Weights of a small mixture-of-experts language model, trained from scratch on English Wikipedia.
Size: 11 layers, width 256, vocabulary 2120, 76.1M parameters.
Experts: 48 squared ReLU neurons an expert, 8 picks a token, a sigmoid router, a shared expert of 64 neurons.
Below are experts of layer 2 (counted from 0) of a mixture-of-experts language model. Rows are named router (the router's row for the expert), up (a neuron's input weights, with its number), down (a neuron's output weights, with its number) and show model dimensions 0-255. Each number is 128 + 24 x the weight over its row's rms, rounded and kept within 0 to 255. Numbers have three digits each.
After each expert's rows: a language model's description of what the expert responds to. This comes from a sample of Wikipedia text that the model never trained on.

# expert 30
router:156149139080147123111144086116075130097161138095144124159128118132113147125128147137131107140116119111105137143112131152165176133119107133102118119109121086157117111108103139106116115162098146190095198135140109151127115183130167117124107096125108141109122112131113152139092145143141127107103133117065148115116172164118116097123140097099136148126114150181139122109119119141147116088120129132148126110151155132164169112122112134158144143188138108101114158139118085116128103094122056164182120138097124134116136132171111105123082116163162107133137157124149143137172108110078116138123105139140106108143127115187106165154101140136120157090110115159120133128109148147169151086111133124088114135141094085149109161124132153114131098127107152106124117119149113157120094104091141
up5:185159133066125092087107120116084118120170158093154090156153195144118152157083107096141150142101070132111126095097124155115111164138168106113142104095158072120116146110119139129110114103132130154086171132137182102118147208091128093121165123151112127109183121110141158145123111164153121117160158133144142121129154167141131108105134142143146161117126115097090155123098096149159100123144138112106144143120107145135162123161075101145114155126141123130155073105139115129118150119134090149116146107125113145146119148134120100139120119139082115152143125141120164132131109135124150115117144112128166101137076158170142133107137106143121092127136145113129135135131160136124148115102109134137146114128138143102107146128143121153125108114124125079159140095173143147107134152154151
down5:157144085090133111086121127115097110118120130103089110119116170172124173145137109123160174127105157129122169097120135113121169132166114156067172090119105169092083129118161111191135106136123179134154122107130172122111143137101136121082182138083104129142130127101109120142132146113081132129125119106098091144076156176142114097124124144162146171138101149122166157123107139063104093139142098160117125146119124118138125085131102116121113145169132142119170148105114120151126110158148107136130126127133149140146136107141126104130141147121092142144158115171124144130128081136095110118097157118142166110122130121118140098114139142148099100147129130063144122138122136147146115152109125118127151136145121151068151172138155125135130122122093098124127112109153143149158122154144169
up6:115128140118121122159136165131126155184149100141135137133128092108139179131089146115136112107105131121099163099110114140136075110137146068156157117148121103147069137186156112103130118160146101150114116121174147089122127110165129131182139139110210105079152144157127148142133092140102116149138105108101172173130137151133100156125112093192102125124119164134146130140154147131103100144122114130112141088104138118091104121115150126168133135115152163112117102107112121129123078104091117153071131117120150118126168151154111160154170101156153123082125131123158112136124138164135115135120113120128109121102139132129130150152116078117154117111153093130094129158117121087144130138181132140107110102129088142151134112150130124141109169098116123094169111141114118106104148138133144
down6:116069112126115120194126128120131117090119111115164152140134135110148155113127130095150137093112128114133148167164096119144083087111130110142094141176144122102122180117160134161122130103132133124111106132170153153127095140161106111167120147145158115169124150119150131127138158119118105110091161142107117124116122129118138115113111115153131145162129146127114123111121087107128120129152094144121087146083153151097120127200146143127166135111127119078149103120195148128128133086131109136056110170142123120087132126127132132140135123120138123095168108112121134136110142147180163133151092134116134089114100156130150152159105161140110127064139102124128153115109132082116116142132139111084107170122156151158164103120124121110103166161135155106170117121085132115138117073142084
What it handles: Short vowel-led pieces inside words, such as un, u, ur, at, ac, ul, as in cr-un-ch, Comm-un-ist, habit-at, inter-act.

# expert 55
router:158128119099130165083141111116073115142111123106122121128155137111104122128129160195119121119134134094138140081121144152155137127164139115180130183104108118185164128121127087134142106166146097129131112162137129159097141089109155146148124112127111112104115085159151130138101157077139110139102112133068104133183153123144107141113144139113164165106123140126139107129180116121153113127138122126183107075128151186200117096147112124095117102142140117146147133182096093142125151159132130159133115105112107150116134161144110147161134112158133128119122125110088145138139142099124108116128095134138103153144144147115075114137142139106110170102078106141089110148137158108126138107107128124128093141128130132146113157110101143115131125113112093145081152107164108113094096115134166
up0:107142090115170137105116132125102126131098129096135127116122155082130145128123153167154175122150142124142148100119162122146096132132121118118095155136126116139171143139109130115140135131162114143126091108169106141120114100146197136110159123114148125095115119119160120168094168118179097142131145138106099102163122144122054145117145151129157172119131145129120106106191166125142156141138131145155122103144137140158160129116149103080111189150061128149155107156150129141084121173105137122145089117129150144128152145135107154156106078119110108139111124127131102121135100092100121162142148106134087114166120175073072138146124129120173132104119137132100156093118150120095164123126126124108106140124133118120128107087094122123101145166104090127108120115168110127143139101124172
down0:119136098118151156100101127131129123116137084125110140155162119116103166108130136122139141142149147154136119088108082171077096117132152115091182160141144135158170118121086140111147132129131079161096137160127132099131157079154148177187142120129090186144123132120129133141114167130133103108086119130142113083152156094128152163130124152072161139102114112157096083132158109133136125158149093137101084145109167134160098176131136148172131156127137092136129130131138129095139131146137199115123099127115148181104161120141175116120082134114133153137132139099151103154133136097081108106120119104131116143132119112115150101132136157136130129137084100123095119101106138124141145115118130125116168162121162144099120089110132144093126094136164122156128097120147112123141104115139160
up1:145119124096115115135131129158168120163093144135158126119125127156099085182159109130134137138117104105159132112132137132156121135188160106152170134119100181104122126097113089142110090108137147102097098126139160129092144101147140143122123118132110096144111112106143097109099138155123090115094118131114133112100103090139127149156124098129166119122082143135103141122131117095093154123128167070160115079080141140123118113127144144055147122115137098135121161128117157155164132117108134129117137158144133128175118128182115101124123151080141122119080164135122113155125134132074103161097141164116118140127117162108166137165121157144149108126141125141146071144124127089146090116180088130155128152155112128171149149160135145121192158139151126107088128138155125141123093122147134
down1:089172148083132083166106159134107114092121135122151124114119127154099159130148128118128102176166139118145055150109126079139169161139137141117094150154130118101131118117132137172184126143128140128113111149109143154129160149140171134132138179143129129138137093114144134121082174147110132172129160130123140092132159108133133082129081136122150158124107105176103142129115143119162125124135117150163125145139139145104132104142139140150119161104110102125103112122115143099128088124140140157105122111119100100147147129166145090104159093094156116112126175104168147157157124102120139171082138113107111119125091093133136097102153170127129120146101141155075119145110108080121082147133153162141114123143120094146132135100106107079118132091122081122119167114134156139131110101181134
What it handles: The fragment ar inside words and names, as in quarterly, far, guaranteed, Viskyar, plus commas within numbers and some other name pieces.

# expert 6
router:138160110134134136132116147132135101135148106066164090146146133097176166139122139132120113078163179112099142095150180148132118098150117154147109144087121097118135127081096147101107166120093101174125171112104130129140171125145158126137074110154097120132163151144117117125092151129134138096126120179141180120122133149122127146146144122112099125168124153128116088149148143133138136150146118097140099123127121140161132137149109171124130140115095122150118125151107110122153128137106107153158168090146100125101141117151132087145136131168105096116087090103161134154099151116131123119129147146152111119119155129129104142174080123121095163101168099132096086147125169126170085099111130112125092141180128111118153132127160118113135123127121130112089155134131105141177076175104113
up0:112145152133120098144120126114117146088137148082109130123149096102128117089140114149122102154113086129130152122102099139140090096126151148168127136124154098107136109113142134150122182122152135183173157137107092109096074148149127174151115113147149105127109147147135146109110158087138158134098131132093134134129118171138145093177090130150159142083111150106121153156155142175125152161172090128127092138169095162104125155124073144149131152112127120142164147148134108112114108085126142103145079104137106115119117130111093109121091158061165139117141142104173141130151098128095102144089141121086140129150155133089135157125108119134117094136179127145106117152132134150147118129104118115113155092126124098124097154110142131123149093130125147135210138127112154131145160138132121
down0:140142114159121164115157139128105131183139131138133149103176164138190108137158100146094115124121121146089124106116157136108151143114091093128135094122184079151119116126132092153143097103135134154108098097130096125093102141117134093109109157113137109126148107182109137110137163126132142115126122147100131163122121167133121123160115109119120102098134175110137126143127146103162149137159125105123120137115100111154116146103116131117134160074139137130142139127094091137108109144181161088114152148113150144128161096119070135119124176077156112131068126154148150147123130112126109147156119152110153134147138083117073138101103151132131147132157089101121157135112175146094141169141089101131184083112135123127149115134107118142116146091134165143148094154162124103166133126127082
up1:121186143157135115125087123124117135113148130133146113167099095114129143170114118140099159160145122110047149124157167105176120095134139110114125172119126135068118131151114118135118141094127096098139133171143103108136136149146127118147111113140126110119125103111148134115107123123124145072138147139106111161127122131130130131135103113112147171165135145150097106094143098143144132155138125116168153123144111105115090123118117130142165138187132090112114111125178142132114121116175148132141131098138108105070115139143086144124128126142080130124118118138107155084072128141111112152138181168132138119104106102145145130118142130112056113111136106106134112121114120150110138165140122083112103173101133124160136123115121141111149169146143099073148110184154106185119095173166147
down1:081089121147116119096075091119101103131146109145166098160106094143114111117137104101087097125130140125098148119161167088127095108118124127115131156124109093120136130128115114098120121078156105120115129128115128102173154152136116155143142193120152144135129103116136145185139131123143140084146130118148165182178148146146119110156124087183161146120054173134145113134122157160119109143125130108103133115121138125107104144137165126117159152096125139160112138139152073152102101139137148126139105150143095125083133093138120120155155150126113115109144150104081106122109161126128131120135167129112162153135123117104163146138139125113103130117140107162124132108173199118134176153133123092103131108107079148146126166143129141116139138141117155093105128164149152140106114135187105
What it handles: Past-tense and participle suffixes ending a verb stem, mostly ed, also ing, ated, ted, as in open-ed, attack-ed, caus-ing.

# expert 34
router:129155114098132122070133094171119120137137113134163122147103155097148185125134129122131098089134120140148149126143127169166110097178146120148122114071155146099153135123133142142121147127123091105144121154112149099112149126145154070087111110155124149168117125099127096127111173120116123113113147128131157134155136156119134137117118166129151114105115144127146118116211106084116149151131089120108118080091130162139094092108105098114122141141142132122114173149125154094103152122111075115156197103086109106085151119145168163146103113138151147177153125108086135123118099132150116133136134108130169148123125142162146112150143167140117140119094115120119089144131194097104137110164135102119119141159106138135114168132121144130131168154127126101131118133164140128144086134105092
up1:132123088109125168122106127163140120134125104128111118132141166128140133145142148094166118122091158148124161098185151124131101090118156104126158134113128144113115152101124135125173146116136133088140106145113154130060143125139084130153143139127159117125133148109145152094132106146092174166082092084102161121143131134133154144190129142124113164111096118100165116154086150127151114169098146099148097127122155140139096120149098144149129115147165110120109177121131192123108126106091156162103092157126110109112133127173128162146132141102095103154152131129165124135089146150142143167123111151106116147100095125174158147172177085142128102104131084113129121137131128110131131072154154094119096148139138147108125124134138123115151162112154142156132124143143148097116110085084131
down1:142115087145129133109104108152153125153131149129135111160091105105103128137118097127137103129147079143126176111151151085101124149111136113078126125154166093128112145082146107174123121124140162140102133089095169125122067116142122171125125133142121092140121098102156176121151073147095097101108106153102144158093097116127163142125137108121147173136137126146121126135107100110126107114139140152121125158139125187137131103155121135128065105128122125106149188109112115193139152115114106110153119116145160134095086108163085098128159108163125122149144105142131153164133167137128109124125129135139109185142172101104069132127127146146114127145136155130071148146103163131135164121134129131114165143138147093116183133147105135149176129114152125095104126136106132117148111118141105
up2:136122147126175140107096093174138131087155094109147121165150171130142170131136119157156132122126151108098165138135117149131161104197122192158115137145124121134122141132125152117130135096139150138118152142128167130110077098082133122115173121166115153140142128141171082092125172179129144131132109135090171132105102121093122116125152160108125122123145103120132150152124159096141146126104131115126101146111112124143102105106151113125122168132150132129138149136092124102125155130099084097115143135099118111102155108147122153121110066100075146136144188145123130129129169135111120144130126150128121084119169141146125108158099129129115143133082144116120151168119094132106105121124157065157141135127111177112103170159138133124140162107104069112118090138159119168108117103096129
down2:140113135131155101124145157101130132139078111102178124135148146131110169131102140130134137157134177157121145109147129102102161159125122149119110148098125149172167151122131175110125090114158100100159104117091135107134143120108120105145114143110124146154080158098207144134097178153105123118117139181107093116093110126164127122130143138087121120143110141162123114133108106094157128117127173131155116121137126082132104101121114121121115127109187178175156118119131133122096111170092136091153086141125128118113116138128126117111161100166126085082127149115127145151175121131137134161138133166138155100166118104108105129110107097090152089107133155133127156113128150118138090128093146075127163123130148118127133103135103148114131176092138135126086133117074110148134139162124081
What it handles: Final pieces completing nouns, often before of or a comma, such as st|ory, cast|le, theat|re, medic|ine, and whole nouns like century.

# expert 3
router:128148126138104085106127122098145116094142105109183115134147094112138120111179145116137123132133160162114125072105186137142140124162140106121139090090111133145120132140122109113121130145111139099116125108136119129120138112153129097114089128146121134105145140108106155156101104100160117104118103136124207169158143144126131112133132135098131117152117162094125150179127088086080113162133147117098114097080132140113127108121123139087121134126105110161142147167151102125166133125124118145141128105155127132083144126136146094133145131168137168129102169088170155109186136109124122147129183131117104141130136116144134110102085145161122171107157129130113090147126144112083147088108133094102113123160110190155111140084141149133131166119120181097119142112154104172155101126117181
up0:139118100166110110143145136101109118111135118140143103150148104117140135164130110114113109088139165110164126066144137121157111150125119081133129116182122127103143127143151199112120117175133131127110128122172163128082113116134116062114127110142160136124114107127107130100123089139169119170121131117124132147077134138113152146139086110140143122087110144141105133183110086171087133129115148118097150128112124088107131157124155098115123146099134162139140136140111148096104133156181127149171136083172121143132146132153127162177118152138159117135129129109127125146109103102153123089149163138115147132158133182119084148126103104131111092126178126121106157112142108096140189126099106156078137129123132132134121105085159132153094161101134142108097156149160138084107104115111129
down0:078100102119132230150113122115123127130142118148078120116145144148132150146160155141176179163139102137134102147108132138072137088171081104139148122175113119087164130113113113101165164128125155145132125133136098159133155121160103148119128122142122101105114134119151140131121137110120166121136113120144161148100130107143115165124087116165115082142115148143115163146104117129114135099127099116137111148112139137135103164110108119105180118133156128126144118097175080125162132138116130116141114122062169079123114118142177113163118111143119135138090104126145107111103127141123085103141094129131112097153173129136125127143126138094131150108136102098138099131109147129106136124154123155102098147133112117176160150097142074103116157173095124147140154120106115148085093117156116
up1:141112154139120088121134113137121128116147070128163121110154123081138114161143156126123154170161161165158124142099141097170077127108114122094112133127160159114135105135117106149128128120101144121111140100134126110155122100145098086156125109157123100166130131078161129155121124154115127089124138114135156148158128117140144112159131164118102121143107153117120113152179139112147097138112128104139122111125107124129129116119137094136098175131108114136150149074143114131100117180079120158066117116127127156128141163171125117132134131113108152138118138165128141089168134170139124180139161105119094144146094124135111181127082143113170147099117108155136128143114093108091086141129182111122139139132123188176075107168105168112112118119149136120123174115162132126109148092099094
down1:159124132089166108142163159153146142103147127119146138131119110147151146097117125132135119116150158135080144145163124098121125137144158089142152135120064163130127157132126118130151146115108129054082152143182141134142151151099085161105081124139113124117129120140106119073120134107150119130138113078149124115115088162075106173141141145106155132137107095137063124102147114136094119162163153106127116126092134116111157108133141131125113140129134169143109065131179138165080122096129107164080115120118091109107128151113131149106110112095121139153116122143121139155109151139113133118131133158148137123140133150138116121123168138139172088121118102102107130145182121153167109155112133134149143177131134105109133159156087130159139126135144117159093118069104126117163108116164161
What it handles: Semicolons, colons, table pipes and sentence periods that close a clause or list item, as in "Soviet Union; N/A" or "departments:".

# expert 26
router:150126116117129134097118119117099133104128147100184096162173113103145141118139150164089109100157160113157144138129130155151132148135140127128152112123159136121141099101111101151099139134116099132104127123115144141095127118110134158119094119154149134088112133167154119154154096107119098108105107148098154151133118153154150105136150153098150155152094165122142128106171098131098123112104089110119100105120143151201108104121114136101109140159128104116147141151131122105181101125109134140145145124116075107104165143150147133164119103175149152143104161096159148115141105098158102161119144116167092156178134130144107124153136135169149165108074112167098103164103140122131109100103088105158116165068120109155101155119122159105092145111097141091156158099159132120146104145149149
up1:139110129154137125132128112149142070143109140140114147155213119125085101111115163121121114161134129119136128152115131102116133146141141162127132136146128158136148141143149119168100124163197089135121111150111100189136139109150104158094148073103129102135151133135152088091102160068109115158175133132136088105118142136164110114185167128150136111119132129136139146119069129107148104132088085118119120100110114127132092090147137101128127144153117117158169142118162127070143078135111132121150140153122109163134126160160149160130130120112070142120096111141130142102133116101107102099098135101115096109106106149131169165162150155147122114077141111154145108115114155134161148122124121093127158163082132126150139144117154111117128130134099108115133110103101095111112139149161137
down1:133122127136148132114146127081085076131124084115143104177100163092115141115120133170107124125133148160164126171142121068154109105132118114111173108148088125139125154140142165136146149130121132092105170163122097121096123110103168101108137097088094116118144106114173147153126131141121134093128093124106159108143163178157138141133140139127151103116148110107155153090148138128126137086125121141125101130110164128158124144126147135145118133104134095186153118087132178139121150131088132121193106146143094123120184132139128129118153149185105145106106170135145162079153128147130148104127164080135146091119141116144109144076121150130117102155153117140125106121115131101124164105111150095127127125110097144129116104162171140156127117113121174107144105138106110137123108075130088
up2:142086134111090131126125089113153102131169140130156158160115145078136151117115103135123115146127151125095126103119119148146185111122114139146117120104140123129166115161135088122169111133172123091169118110074180095151128133155155141100140100149169104082155133134118108070114159149173124090119095125140137161160107131140104122095159156090146107133121101154133118144159135103128130146125122119124142118139118136132079142117174082133114130146140081125118139154158126114118135144112195115121154121118090132150084153117116103149095124129164142187112138103095148142074098103112126144176114122171133140126124118119122112113150166115111139102100085166141145120129117114117142117114148091078125140151129173176107116148159137139118159127157130122150112152160098146173135129139150
down2:129106161117097114090162129132125073159153121147152139152104153106120126135105125132162099120100144131145122121118114121108163123131114148172125126154171114107120144117119150114103134129132156094111108126097124134133116163136073139108142118163138155153115115118116162126125102154150119150173099157108158137151142170127134145099114078146088116139129127154139140126099128129140089162132142121126146133114106078202147151110110142131098135147076080105131137103099153104141126133125109102137068076127110168178165168123144156100127108136176125141106141109134103136121176135148122140179101113132121164130093122136171144118136165106133098100089128145115113139132113167141131116105128100130132107136158122156096122196107199126087111154125174111116128146106132127129119075108152
What it handles: Table cell separators and blank cells in score tables, plus function words like it, in, or, which, and the piece ct in Act.

# expert 31
router:137165118111162109103192078124138084109156094100128094189139110143115116134147156126128114125118126165160159090124100136120104144123146109158121141127152159105156141121129154100086135156117140133101092122094146147068125133136150107115075121155140150140129152119133108135145079111087149082105109119112117146107130141128162095152149118100149116121102145085158140107135139119148139109148093121162134109106185135173154124147145086116101119145146136127144154143122125089150134128141120113164158073139109119107108179139111109142117153159120145115126129116112162146119111111089069129091130077150140157125162139112124141165129119133148152106134094184129127135155143114148134113136112145159092106170097155131116135127161116113127094134141127140104145092132180132113066114168109
up0:128188129133136129095087100109175121124127137129122124137144136067149160113111148138153140123157135130156113136171158131078099101143109148132105166140129144084105083094079151116120170171137164138126122152158093130097103133123152114104117139126128125126082053101145117172149109128155130153118131132096096121123085100138119134148116122100134172094104124130139137105150123118158136137145103110127101117143154129133116083144165143110147109156122140153146139116141107137128145111138155101204128129094117126116127123163113116119099094111097122125122106160151152093114140173151156182135088087146110144128121121132141187110119129093116153097115158148134113125119145146150146100109136123103098176130094113151155099097150120101141123142162093138111077140132134181083127147132137
down0:106156151115155094100110142121133114142130128147142106184115122185087109150130129090130154151108167097155136082117071113170171107103118116133161089140152141150094108153139115120156132115124124103125122114128129110120169056133121113103113074152127096097121106102120122127148135168133124082123153148154119151147124147147125149133152141105147110127104167175151103146123196129102127058123147148130140140112115126109110142121141113140080127146112116118166132134124139101114154160133137169131102065155109163118133118108165117134173116147128116100109137112123168122099136127141122107113115142157170098153147096136148124143106126108082126141094120131149156134119124196120156114118097119144164100141135174095166110144091104122142146108128112136147141137180141089129155122131125
up1:099121118092108118148063153134121152105139121121138074142125127149125114109131150140120128164081114164109122133145145082138090127094147142118149135117088101117155143115145154122116117120125167112085114131150191141112125135152155115163160136139177111141088138137122123113132094120135140113087130160143105131135158089145170116153122097125140135146127155181158126084165148140140130150140123132150140101090162169207133094111133122158146115082123100144156142152119141125130151095094177157129108145139166135120119123135105094115106125123143117114140091103182128141131116105122126114131139110149167133112092082084137166148116107137108153103100085142107162122146118096088113100102101144131106103095119168119152138107117157110127082114158184121101124126144136149127135145135073
down1:148116101132098105157122120084114163129109138104084146086110126110138162151125094129097127126092133138118113121136154127165088163125126096112084121182114140137115144152140129148136126139125103123124089090114067110130116123167139100120170125141120147137096121119161119130160163132098092102151115176170127123102132153126136140096117130106140155188113097123119128132122128131087114123127163133140144153113054110146113112146133150142119156143150158203132166100132147158189150134154122092142122154162142099093140094106142140139122110133125098124137163142115133149134120127162147129148139113126183133126086124086137148122123126117174121106104095080132144139132138125119133130090096091106102138135100152180141137155123125176152101152118160106125082169120126164099110098139096
What it handles: Word-final endings -er, -ian, -ist, -or, -ic marking people or origins, as in user, Veterinarian, director, Ypresian, Roger.

# expert 15
router:166112113136147124083116129155118103117124090131133097166137097149114139117168145139131183134130121138142123129134130136118149105082152111181089101090166154137124118145091086155090104127110113137062133182119158149130122153131127113126133122163125167117145141155137118135096080123103123111125148125115147149164117129136159116138135133096139122145079146135139152160134120145123119175118120141105121117130144170162117144121095115139113143141122116077136138137080113142167095101139114128117167101155086087106126113149136138147126089178125138140134122115096153153098130133119089137099159107164071132101120091120063130118103126162143114113125108137125148167105105133130116115112126132150050135141120130111086155108121148085121136155079143168141199128133110155146155098137131
up3:126120113134114141163127186134165125139142135093134088128143114070116130133120120125133155117121141172154147123130152153140115124084119165116134168112166155143138092146095121136136124108143135144127128137058165125141114082054119120149115145118130119151134152152075127107157133093132121117105183122141163142124167087119130090118151107102158115152120119126148145141174148113142170136123126162106106154120150127132108130116128168122130126130139118104118103089079109132125134168120146119151146122130108072119142113125141133170142148099145133126103138093122132101103126139103139128149149140202075082100142111081135123093156101137126123125063159168145133103100088137102160096153117106141102121148128144131113169164121144160120094180094094149120141149133094126145137154143131
down3:081154134108137128138124075137097067097109092143128100139142129128158145115126158163108058101123121142124159142138144103098057134142145202153166139120107085125149129129163113134143136072077179082135108106127144140101150108071108125132135131133168104094105136107104079178164091114133115126178127132097161168140158108110153142160121102127162135124140140159135196136143123123138137160140125136138129123133122102131129136137121113146139116123143135132119146136114108142136145083103138122142118166129104135107123127102129136110128137102181158102137144158135115139122157113124142134146153125140118178156163125137099091102119087100122139134118107113123125121107145114092143125136111120128140118139125105166132132091130112161101138113185068139101136106168136168122110125149118
up4:124145117124092110162140138128113140092148148135136154106138107153098097155113162115139134125122179127139132159101157159145174146148111095158122121159147099148093129130153120111124136115117125130067143143144099101150092055131118152139120098144114134113168112169079127152174156114132111120125093097157135100167135161113126142118123114071132116138174130098135107111108122122145169148132104086079154131094187134103135139113132146171119133126120138094068109139132086080123155142184117131103142135112100114135128146117113118110131160126097122120125130150100099136129115106117085115150153107105128151136119113125160114106153113114130141096141134101130105139133141075141155134145118157143172151132131172147151117178102154115098144129141176057114149114145142086138160128150097
down4:136122139105159115194162168097133116088139108144133113138091117124145130140108089144124139143130081156112118087132119124151136112157116124102165149147148150139102149144151119158126125112150151147101114146123129130151117144148100077167090119158107095169156157131139116079118112129200151183109137110121153116121141157139068134099218111130125089130073147155105131154096125101130128146146120136139156138126133111126121102117151158147093102085179162144133141120128135062164140108125126135093182119110153136165163131154120112150150142152092104119147109120163107144132096118155140079129142153138164136123102133116095113095127096125133097108124103132108128101112120138105111154123163108100126105155166112108120167101140114146136113103114136112105110136113110122158138113146107
What it handles: "of" after nouns of proportion or parts, like "percentage of" and "makeup of", and the % sign after numbers, in census and election statistics.

# expert 45
router:165108147145132171123143064160105123139129152102145129145133111115159149119200135126074126109162137138152118138114156157130088145140129130147112159104134115104184103153130094122101148138084125167161124124122143155076098154147156118102135117136130093116153079168143131098097137089103125133114109112102106129128168182109169148141145151163139131081125141136155117150113115106097080117128110128096115120116186140150117095149167118126129093198138084144130134156093118096138118131114115122104085149132139108134131110153122111173144154153125124130083132099132145110136106100128105153106118114147129116116114136122089149101124167129158122081117114108147131166089171108162122094108122124143117136127110090184129110120163145086111139122096131113119133150149139156128103138138107
up3:167115119129158170120110128148086078150113117107168136102119097126142103148125144108133099112097142129178138132147099140113077137139170163134134165131129151125122132101092132147111136122119129157094116123127116129128105146125117119071090120102116083112113142124094129130105180148098113109118114096125131128095117154132119088091118097124166123124113107122151160081130145099165113116098112155123144126130084152114133107165094138154155100148106092106136099145165113143127091163151149147156137109160107152175132157172122085173121164073164133138098134107112130143126106146147130143166134118145122110100149115102153150179117176127118138131105114136082116126132126113181128120120069132190136158096152137149112090123166122126109106174133109116141135151128160108145085111130140
down3:116099101115072152126152121127087118092133139139137165161120170181135119106118127144133129144109113138108111121123139140163138114143117131131106112106086124119056125181168109146097113094092153127115107126135109113137121074133145152157163157137144146152157150116098118132153111098116145140106143156145165128095150132144083148122098121103156097115079118107146093141140157149131123165139143136154116149128104089145089149134163135137137143106083110146117169151133093091095141171177140118135139145144131090149132114126149155110117165143081130087120144101119132165136116102125117176122156165126129094111121065145112133077130117171150146134120163149138128088103141113098131146159102096114114084133128100136128118155130146141125140094128091144140138141152154180080138140131085
up4:148143110153140132144119077133145112129136157161127134147123123131125174153118140201121120125120109119147107151095155146112126095147137093115146150082159152154159100139174098148155132184102180137145143124126127090156132114067175159121120122137110155110160126194148145143127143114181123120091117118131145154128124132146148162107157129140113121111123096104122151191120146164109104109138145113132145118103121137123106132119158092089126151148148101175092142116122138138088128090116131159149114185124129137179116075154138134131115116125154131132111184183128126160133128157164123129093129140142133133122132130123102165135122137079118134089128130094096119104151124106123108107137092083131106103129104080099115102113167093125119097090096117123124097140141134134110118138112173
down4:121141124090121082152123137148114152109119092130107149068099136136129170065123157092145129106146117139115114178112149129138133137086109132139172106118160172122087138124136126099136108069110136114182104115117119128160159148084132153134171123142144098135104177145111120139169166138120104166099141130088114155133132114169121105140113112169156160127122109150131107057134113148116114111149100097141109107106134188135131147142111140108151126160156089104084110134103124123113172107157128138138129114141105130115096149125133126155144096127113125129126133114122144098127108162140140147109129133133118116150142164149130134108115182155112127138148117136165105152094153088163088113085140132145154145131132138152131142121126103109170136141163135069146198132121104109093161142106093
What it handles: Double line breaks and == heading markers in Wikipedia section structure, especially the break right after a heading like ==Cast== before a list or table.

# expert 25
router:140163130133161139115108111147114112121125165137146110136112101100095150098126140114116116112166153124151170113126103129154111144148136103160158101114165113110119122118135111176111124136095100134124162148119122158086158125089163163120155107163124096128150085116095135153128126096102127096105157134108159155140121132101141150153121130132143100117091162154151158159151096112108128140081121089122092089117140121120143109121096155156114096155095125103094150133119072113144101072127098117115145105105127152090133123157161103119102116148144166168116187093182121171119171120129118110118187114124142139087115157141149139113111147145153140094128146102150094158128145110158122125106114049147121135127107148140145141136161129133115152094109112160155190118153157116132095136130117
up1:150160112104105067111084116108128131099118122134135135099090135117131151095123127163142141182115141161137116133124105107175131143111129100142151149144123138164135142112096124105084165073134166130078117148114110132138091146139188117152108116172138121114116119152105153114091111116099125130149146152106125127136127120106156125103068137092119149104107109133135145152130122113111171098099120080092087117123128148141093132164094134130134155111119128133126108129117082109163120113121099132140134129109097148122099131098164153158146168133169114153117138114152109194094144157129165100139152150126108155119117114143084157135046139144129119132098176126148086126118152141121116115106159118164192132128121120122131182160151138136106136109125125155132121154114169154121146129170138
down1:117086136144139089160125171150101125125145120137099148137156149107098138085153147129150081102148099125138112158103134104143167133115094151104103130118143102135138150145174143103130156144119093131113129161100158121165142115066106145131125109071097099154121130120081174104132132138114126133093142107122192128132098119117169136119096160138101111109113127126108130125138130134077145127153122118099101142091145109153141133150149170125119111117083147142131150165066081142145106133101121046160129099124095114127115133142135132079157124130113150150145117151138133182117155146128173101161135159153106130109146141098105116131126163146111130171179154095158129126137072166119144115132094138126135134146116120117121116163119113143128109124174147141123152092095147136126103163110143
up2:120168147158178126170129114091173126122139163116127091134103126122154172137125174114122098126168169161136135138121088126159152141094143138168152089150104144126151137152139114135147095091138117088151122126112116118123113148122101144132147088153122124162127116176142123163119136123090084083144158076114091128129103139145114140139149162165128130082089120139132147139180091080125170121126118126145102116087117110111126093102119161133135152121132138146107126101163169086127132144137114084113146149119136144099133131117106129150117127181127172118124137160135093113109108136155140090160156150119086121133142085090099165125107119102128122162106140095099121154153123118136105107089108097089079128137135158125127163185118115161156119128111135107102128135142123098170131132131159
down2:136140100102112123088106099117136126141118063153134122086122173115122132117145084119132135118167147133155090089170114115120140153152094139107135139120131150169140130091128159133131101171099134123127157103139150158148111108118137117130124105115116204112166129130150112143081115155100087128151098115156109134115151134100115147144115173103120115098108166132091147136172123150129109152099131115113140110136111114173137116113132089108131124092153108124118109183173113116135143135180117106129114143157135108143111141156114140149109155085176097133096120159109120125153094137130135143100125161158173202141136137118112143113113135124140116133074095110148154179103107125084131096152140091183133147103124116104123151140115172133108118120161149123149129148100154099174143125093136
What it handles: Abstract noun endings closing a word, such as -ation, -ity, -ment, -ence, often in political or military history, e.g. action, neutrality, Battle.